Below are experts of layer 2 (counted from 0) of a mixture-of-experts language model. Rows are named router (the router's row for the expert), up (a neuron's input weights, with its number) and show model dimensions 0-191. Each number is 128 + 24 x the weight over its row's rms, rounded and kept within 0 to 255.
After each expert's rows: "mostly gets" lists some tokens that are sent to it at least half of the time; "gets" lists some tokens that make up at least twice as much of what it gets as of all text. This comes from a sample of Wikipedia text that the model never trained on. Tokens count by the router's weight.

# expert 67
router [ 99 125 140  92 133 142 143 161 115 102 106 140 133 126 130 115 135  93  85 180 124 117 130 119 117  97  88 167 113 165 131  90 118 117 104 102 161 182 115 123 154 191  99 108 154  84  97 124 134 113 161  84 129 109 116 135 150 145  97 140 111  92 157 101 181 133 124 143 102 147 110 147 136 120 161  78 166 104 161 129 148 102  85 101 123 123 134 161 103 127 117 145 102 139 127 124 166 153 106 170 107  92  90 101 155 173 137 133 125 133 144 125 147 143  95 128 145 107 105 133 161  88 153 111 117 136 122 163 139 140 138 134  82 100 132 144 142 115 140 130 160 105 149 110 130 160 117 117 132 138 139 151 131 138 128 163 129 150 132 150 137 124 155 108 128 113 138 120 201 113 126 136 125 137 122 132 110 141  87  93 181 156 101 131 125 101  98 129 157 153 132 162]
up0 [144 115 118 121 158 131 105 134 133 148 123 145 145 103 139 131 124 160 103 166  84 134 122 102 127  93 152 160  91 113 147  80 171 103 157 155 132 125 144 130 180 128 128 159 143 133 107 126 100 104  96  87 113  94 125 117  97 135  91 129 105 157 111  96 137 116 116 128 115  75 124 128 116 139 100 124 157 135 156 127 115 104  84 127 152 117 137 105 125 118 135 163 124 118 157 177 180 156  86 132  99 114 128 114 118 141 123 136 123 176 142 165 114  84 131 141 115 136 137 121 153 103  75 125 113 152 138 108  83 161 128 157  75 116 129 145 131 118 149 122 113 167 167  94  99 129 124 143 118 163 168 129 147 139 151 128 133  94 132 131 122 136 133 118 155 160 102  71 148 123 177  98 133  72 103 140 131  96 154  98 130 151 106  89 148  87 129 114 150 157 138 116]
mostly gets: "ella", "ón", "ola", "zy", "za", "elle"
gets: "y", "le", "ry", "ro", "la", "lo"

# expert 4
router [117 140 134 118 133 100 157 154 140 111 106 144 106 143 132 109 157 125 120 182 131 169 151 109  94 107 112 129  68 129 136  77 115 166 122 138 158 131 153 137 156 177 143 135 143  86  91 109 114 106 123 103 130 137 126 131 131 118 124 135 159 120 138 105 143 125 128 129 119  94 118 130 134 145 112  80 200 137 128 107 132 102 112  68 130 154 133 170 130 110 117 129 140 146 144 133 149 161 141 170 114  87  77 114 107 169 156 146 153 143 128 132 186 157  78  91 154 109 105 118 138 105 155 139 130 119  95 152 182 134 154 109  99 109 148 147 143 140 156 154 145 133 152 142 161 143  99 115  99 155 141 110 140 144 114  95  94 139 153 126 135 108 153 103 169 148 123 111 169 109 160 117 118 149 111 126 146 167 147 130 155 176 135 121 147 136 139 129 143 145  93 156]
up0 [139 159 125 155  90 153  99 120 140 121 104 121 144 140  65 144 142 109 175 149 138  99  97 135 141 132 132 128 102 109 118  95 128 168 102 100 125 137  97 146 143 145 123 174 161 113 108 151 133 184 110 135  95 117 141 163 148 108 153  92 168 160 132 114 172  99 119 156 104 125 144  96 149 129 154 121 115 131 148 166  99 100 149 142 144 109 138 115 141 101 133 113 130 138 151 113 137  86 137 123 144 130 106 205 130 118 138 105 144 132 169 172 109 142 138 121 143 107  98 123  90  84 142 139 127  87 136 137 114 116  85 123 149 195 111 154 103 100 110 114 125 146 141 122  98  86 174 156  70 138 140 137 143 105 133 163 140 151 120 108 152 101 140 138 117 157 129 106 135 172 142 136 127 137 147 119 146 119 116 158 114 135 146 117 132 142  91 183 138 119 166 119]
mostly gets: "ome", "ett", "ou", "ette", "ina", "ala"
gets: "on", "an", "il", "es", "ian", "us"

# expert 15
router [124 132 120  91  80 107 109 152 142  89  93 114 128 118 126 124 126 148 142 158 120 138 102 115 129 113 127 140  79 132  99 110 130 141 127 103 158 143 149 118 169 174 123 160 149 112 154 131 109 163 154 126 134 146 127 128 126 150 127 113 117 100 143  95 157 138 104 115  90  86 100 174 173 132 151 109 119 138  87 163 140 138 141  77 137 107 140 158 131 106 145 122 127 112 150 150 149 105 136 132 130 100 143 134 141 169  94 123 170 127 154 125 144 160  97 107 126 158 107 149 130 106 190 136 138 125  77 161 157  98 124  81 122 131 121 112 168 138 129 137 135 119 151 130 102 117  98 118 127  89 166 108 121 115  94 156 127 170 119 124 126  87 162 109 120 131 135 152 197 157 120  76 133 126 147 105 122 158  83 106 130 146 110 152 138 115  69 125 130 122 128 185]
up0 [138 157 135 143 168 118 157  94 176 135 126 115 153 116 123 115 107  95  83 122 157 174 145 164 128 135 114 100 119 139 152 112 128 110 103 146 121 174 132 147 152 220 130  99 148 125 115 147 139 115 124 153  92 104 177  99 141 129  74 110 116 116 133 155 148 161  91 123 147 143 112 115 135 139 130 151 138 143  96 119 129 141 109 123 109  87 145 124 115 145 133 133 134 121 161 122 100  88 106 152  87 132 135 153 135 157 127  51 144 152 103 115 157 151 156 123 105 126 120  58 110 112 152 141 130 160  88 151 132 123 112 112  70 128 102 128 144 116 124 114 167 141 128 138 148 135 176  92 143 152 115 126 128 147 138 121 135 130 144 106 165 130 158 111 119  89 109 115 116  95 117 119 140 144 130 107 164 154 124 116 131 119 134 102  88 103 140 111 117  82 154  96]
mostly gets: " C", " A", " F", " S", " D", " Al"
gets: " A", " S", " P", " I", " re", " D"

# expert 12
router [146 125 129 106 111 119 129 175 115 103 108 113 167  98 126 121 133 111 126 176 132 117  99 121 108 127 101 136 103 122 117 112 121 132 135 118 164 108 164 126 178 165 118 134 185 102 122  82 101 124 167 137 122 157 131 126 157 163 136 121 137 114 136  71 149 110 129 124  87  99 111 128 189 113 115  72 138 146 108  85 157 115  99 101 133 106 109 158 101  87 102 121 114 109 129 118 167 155 138 110 136  86 134 135 142 149 146 126 156 133 134 125 129 118 114 130 167 139 105 130 115 110 150 157 132 119  88 153 145 129 138 121 106 129 143 117 128  97 163 134 104 115 141 103 142 110 103 157 143 138 137 118 123  92 116 153 134 146 160 120 119  67 144 114 120 144 123 150 191 167 132  70 148 126 154  80 119 143 109 105 186 155 119 155 109 119 100 126 118 162 144 186]
up0 [111 120  84 104  82 116 153 127 152 141 124 165  83 134 154 112 109 169 128 154 144 140 164 124 119 108 124 126 164 131 122 130  95 120 133 136 120 107 124  98 151 129 135  88 124 121 117 113 156 111 147 130 153 145 128  97 116  83 164 113 161  94 161 175 147  93 110 154  94 128 150 149 116 152 127  96 177 153 107  88 133 116 121 100 112 133  98 122 124 122 165  93 134 176 117 146 168 113 155 140 155 148 173 119 121 119 138 167 124 124 139 106 158 118 141 180 146 155 125 122 141 121 111 184  77  90 125 140 156 155 123 106 101 105  96 138 131 119  92 121 152 114  94 123 151 145 148  89 125  94 124 100 150 121 101 123 169 146  74 153 138 115 138 135 106 148 142 141 138 150  99  77 108 146  93 141  91 130 153 152 150 135 154 144 119 127  83  96 109 117 128 150]
mostly gets: " W", " G", " She", " J", " H", " L"
gets: " W", " J", " G", " L", "P", " I"

# expert 8
router [148 120 152 115 110 137 168 128 131 118  84 129 105 145 120 102 154  98 178 182 112 169 123 127 116  92 102 117 151 136 146  97 109  78 155 143 140 123  97 174 142 169  95 100 152 101 127 142 121 114 150 137 124 123  82 113 142 132 127 108 131 128 115  81 167 105 134 147 118 120 109 100 158 165 131  68 164 112 134 104 147 117 121  91 152 114 114 173 117 113 132 150 141 140 151 150 187 156 126 169 118 131 117 149 104 121 106 109 142 118 104 128 129 137  85 135 144 115 117 129 106 100 130 170 102 116 108 149 126 148 100 107  97 134 140 141 112  94 140 124 126 119 128 144 129 105 146 167  98 118 121 144 117 120 116 170 133 141 128 145 178 114 158  77 113 135 148 134 187 125 164 110 112 146 134  97 173 145 125 172 181 149 138  97 126 137 105 155 154 169 113 124]
up0 [112 155 131 110 179 136 121  98 146 131 107 106 100 129 138 129  91 107 135 140  90  78 119  78 117 124 124 108  83 154 112 109 125 148 116 127 130 145 144 114 118 115 128 182 128 104 167 120 149 135 124 147 145 163 102 129 149 135 121  76 159 124  64  89 120 132 127 147 110 116 133 127 156  93  74 120 114 168  91 116 106 116 132 112 113 134 101 131 140 159 130 132 128 144 125  47 149 124 120 141 116 107 130 139 129 142 152 112 131 134 140 141  97 169 106 135 138 115 124 124 120 149 142 171  81 122 110 152 174 141 157 116 146 151 130 101 114 126  61 112 128 128 120 146 107 161 171 135  86 135 143 129 116 114 124  62 187 165 118 137 126  99 149 106 140 146 145 121 147 109 153 124 109 150 119 140 126 149 104 116 156 111 166 169  75 124 130 141 110  96 142 138]
mostly gets: "way", "ford", "igh", "rick", "air", "ley"
gets: "e", "le", "en", "am", "ley", "f"

# expert 52
router [105 103 147 103 100 105 137 119  91  95  92 122 135 132 126  87 146 149 142 176 123 166 109 144 108  77 121 141 106 115 104  98  89 163 131 100 188 145 115 127 168 172  93 111 175 133 142 125 113 151 157 128 157 152 102 153 150 110 122 113 160 115 144  96 145 108 122 136 113 117 129 135 138 106 103 130 113 138 146 145 110 123 110 107 118  96 127 154 126 135 117 112 125 107 115 133 173 123 134 139 134  96 133 119 122 184 120 132 151 111 139 121 124 120  99 101 155 151  89 151 113 111 113 131 137 104  61 159 133 134 132  80 113 117 130 117 187 133 124  94 151  95 168 126 121 144  92 127 119 125 116  75 113 137 108  88 138 140  75 113 126  72 147  67 128 117 117 145 148 128 129  94 123 144 122 128 117 165 125 148 142 116 117 128 148  96  54 152 116 140 139 145]
up0 [158  98 139 130 137 157 123 159 107 128  92 101 106 151  91 139 171 167 152 124 148 100 168 110 101 104 128  96 110  58 115 113 161 152 134 103  90 114 146 147 133 109 127 123 140 116 115 106  97 131 161 159 149 156 160 123 103 125 171 104  91 146 192 115 129 138 152 172 156 137 139 137 102 181 114 100 129 162 149 132 108 154  83 115 158 174 123 124 116 137 133 115 168 126 107 140  93 151 123 108  74 129 134 130 144 136 121 142 122 131 105 153 156 145  54 118 111 138 149 116 103 120 128 143 168 133 167 115 139 139 100 193  62 121 151 141 110 102 144 111 145 120 127 116 112 127 131 103 145 124 132 145 120 107 124 121 107 150 128 166 140 135 168 106  84 159 124 161 127 135 154 105 148 148 140 153 145 140 100 138 130 125 108 144 139 142 151 114 126 126 115 116]
mostly gets: "),", " and", " but", "\",", " or", " without"
gets: ",", " and", ";", "),", " but", " or"

# expert 13
router [115 142 116 100 112 116 147 104 148 122 128 167  97 113 157 106 129 136 144 177 156 136  78 147 112 110 106 119 112 112 150  96 112 136 135 140 134 141 124 146 172 162  97  59 122 110 148 129 136 137 152  91 143 166 113 121 147 112 149 153 152 142 144 107 183 102  88 118 107 105 125 158 185 136 116 118 118 160 154 122 107 101 127 102  94 106 132 149 139 118  91 142 147 140 121 109 195 127 136 123 110 106 110 119 139 150 147 126 147 124 149 146 166 112 116 134 131 174  77 143 130  96 156 178 129 114  81 104 137 136 148 147 110 119 134 134 138  97 153 139 150 112 134 147 100 163 173 128 134 104 111 113  90 102 114 113 111 139 115 150 142  86 163 140 130 116 130 177 183 140 129 128 120 162 119  88 109 147 109 110 177 135 142 133 125 135 153 164 144 171 156 153]
up0 [145 113 158 144 115 147 150 144 115 131 122 124 133 157 123 105 112  65 145 122 151 130 136 156 129 112 122 105 145 153 137 121  44 165 127 155 151 139  92 109 141 162  84 126 115 113  89 110 101 116 150 118 170 136 126 129 150 121 140 158 166 141  86 111 117  97 132  77 137  94 109 138 150 143 173 136 134 151  99 113 104 126  96 118 124 141 129 122 137  83 136 152 132  75 128 126 180 151  92 127 106 105 149 103 151 146 117 140 152  84 138 125 144 136  99 175 134 154 129 128 125  78 176 137  95 116 137 127 143 175 125 132 160 173 150 157 119 133 154 137 121 102 112 119 166 152 131 132 133 131 117 133 116 146 142 181  93 130 156 129 126  94 138 110 145 118 141 120 149 131 163 140 104 141 151 111 116 161 151 137 198  94 129 185 127 140 110 130 122 108 152 120]
mostly gets: "th", "graphic", " music", " Street", " Arts", "tempo"
gets: "th", "tic", "le", "op", "te", "vo"

# expert 16
router [133 116 117  92 139 117 121 134 116 100 123 140 159 112  93  70 160 125 161 190 164 188 112 138 150  85  95 138 120 130 136  86 107 170 147 128 193 154 140 144 159 176  69 114 149 113 145 134 121 146 153 108 137 135  95 122 121 128 105 119 186 113 140 130 139  94 114 124  90 116 108 172 129 136 113 117 123 127 148 134 121 121  86 125 119 102 135 138 121 113 140 105  56 139 115 139 176 120 146 178 124  72 145 160 103 140 137 100 156 144 145 130 122 122 110 115 164 130  94 136 159 104 126 137 122 127  88 158 124 121 141 109 133 126 135 140 154 103 111 213 115 101 149 118 107 139 110 141 114 133 121 116  96 130 168 122 130 114 123 140 145  86 133 142 137 150 126 138 145 111 144 102 137 160 135 135 108 155 122 127 169 126 116 126 141 130  94 127 105 141 142 126]
up0 [126 130  97 134 136 140 158 119 112 136 124  95 136 141 120 129 160 136 165 129  98 157 107 134  92  81 123 101 143 157 172 141  79 139 125 131 146  94 106 167 175 105 117 103 132 127  66 127 117 112 100 102 146 153 104 133 136 116 129 150 147 126  94 134  90 149 141 129 140 149 160 143 160  76 155 128 129 126 116 127 125 140 149 104 143 121 103 120 142 131 144 125 150 148 119 131 109 147 189 153 104 149 144 112 127 141  93 130 120 110 167 123 135 182 149 116 164 110  85 170 107 114 151 116  95 152 146 174 127 151 154 158 160 136 151 110 154 115 103 104  80 115 114 156 140 115 144 145 127  56 136 133 112 142  98 147 145 103 105 175 125 139 115 127 163  75 130 121 125 158 109 119 108 123  88 148 113 118 113 108 138 169 103 126 114 188 111 158 135 137 162 107]
mostly gets: "),", "\",", ".\"", "\".", ",", " ["
gets: ",", ".", " (", "\"", "),", "\","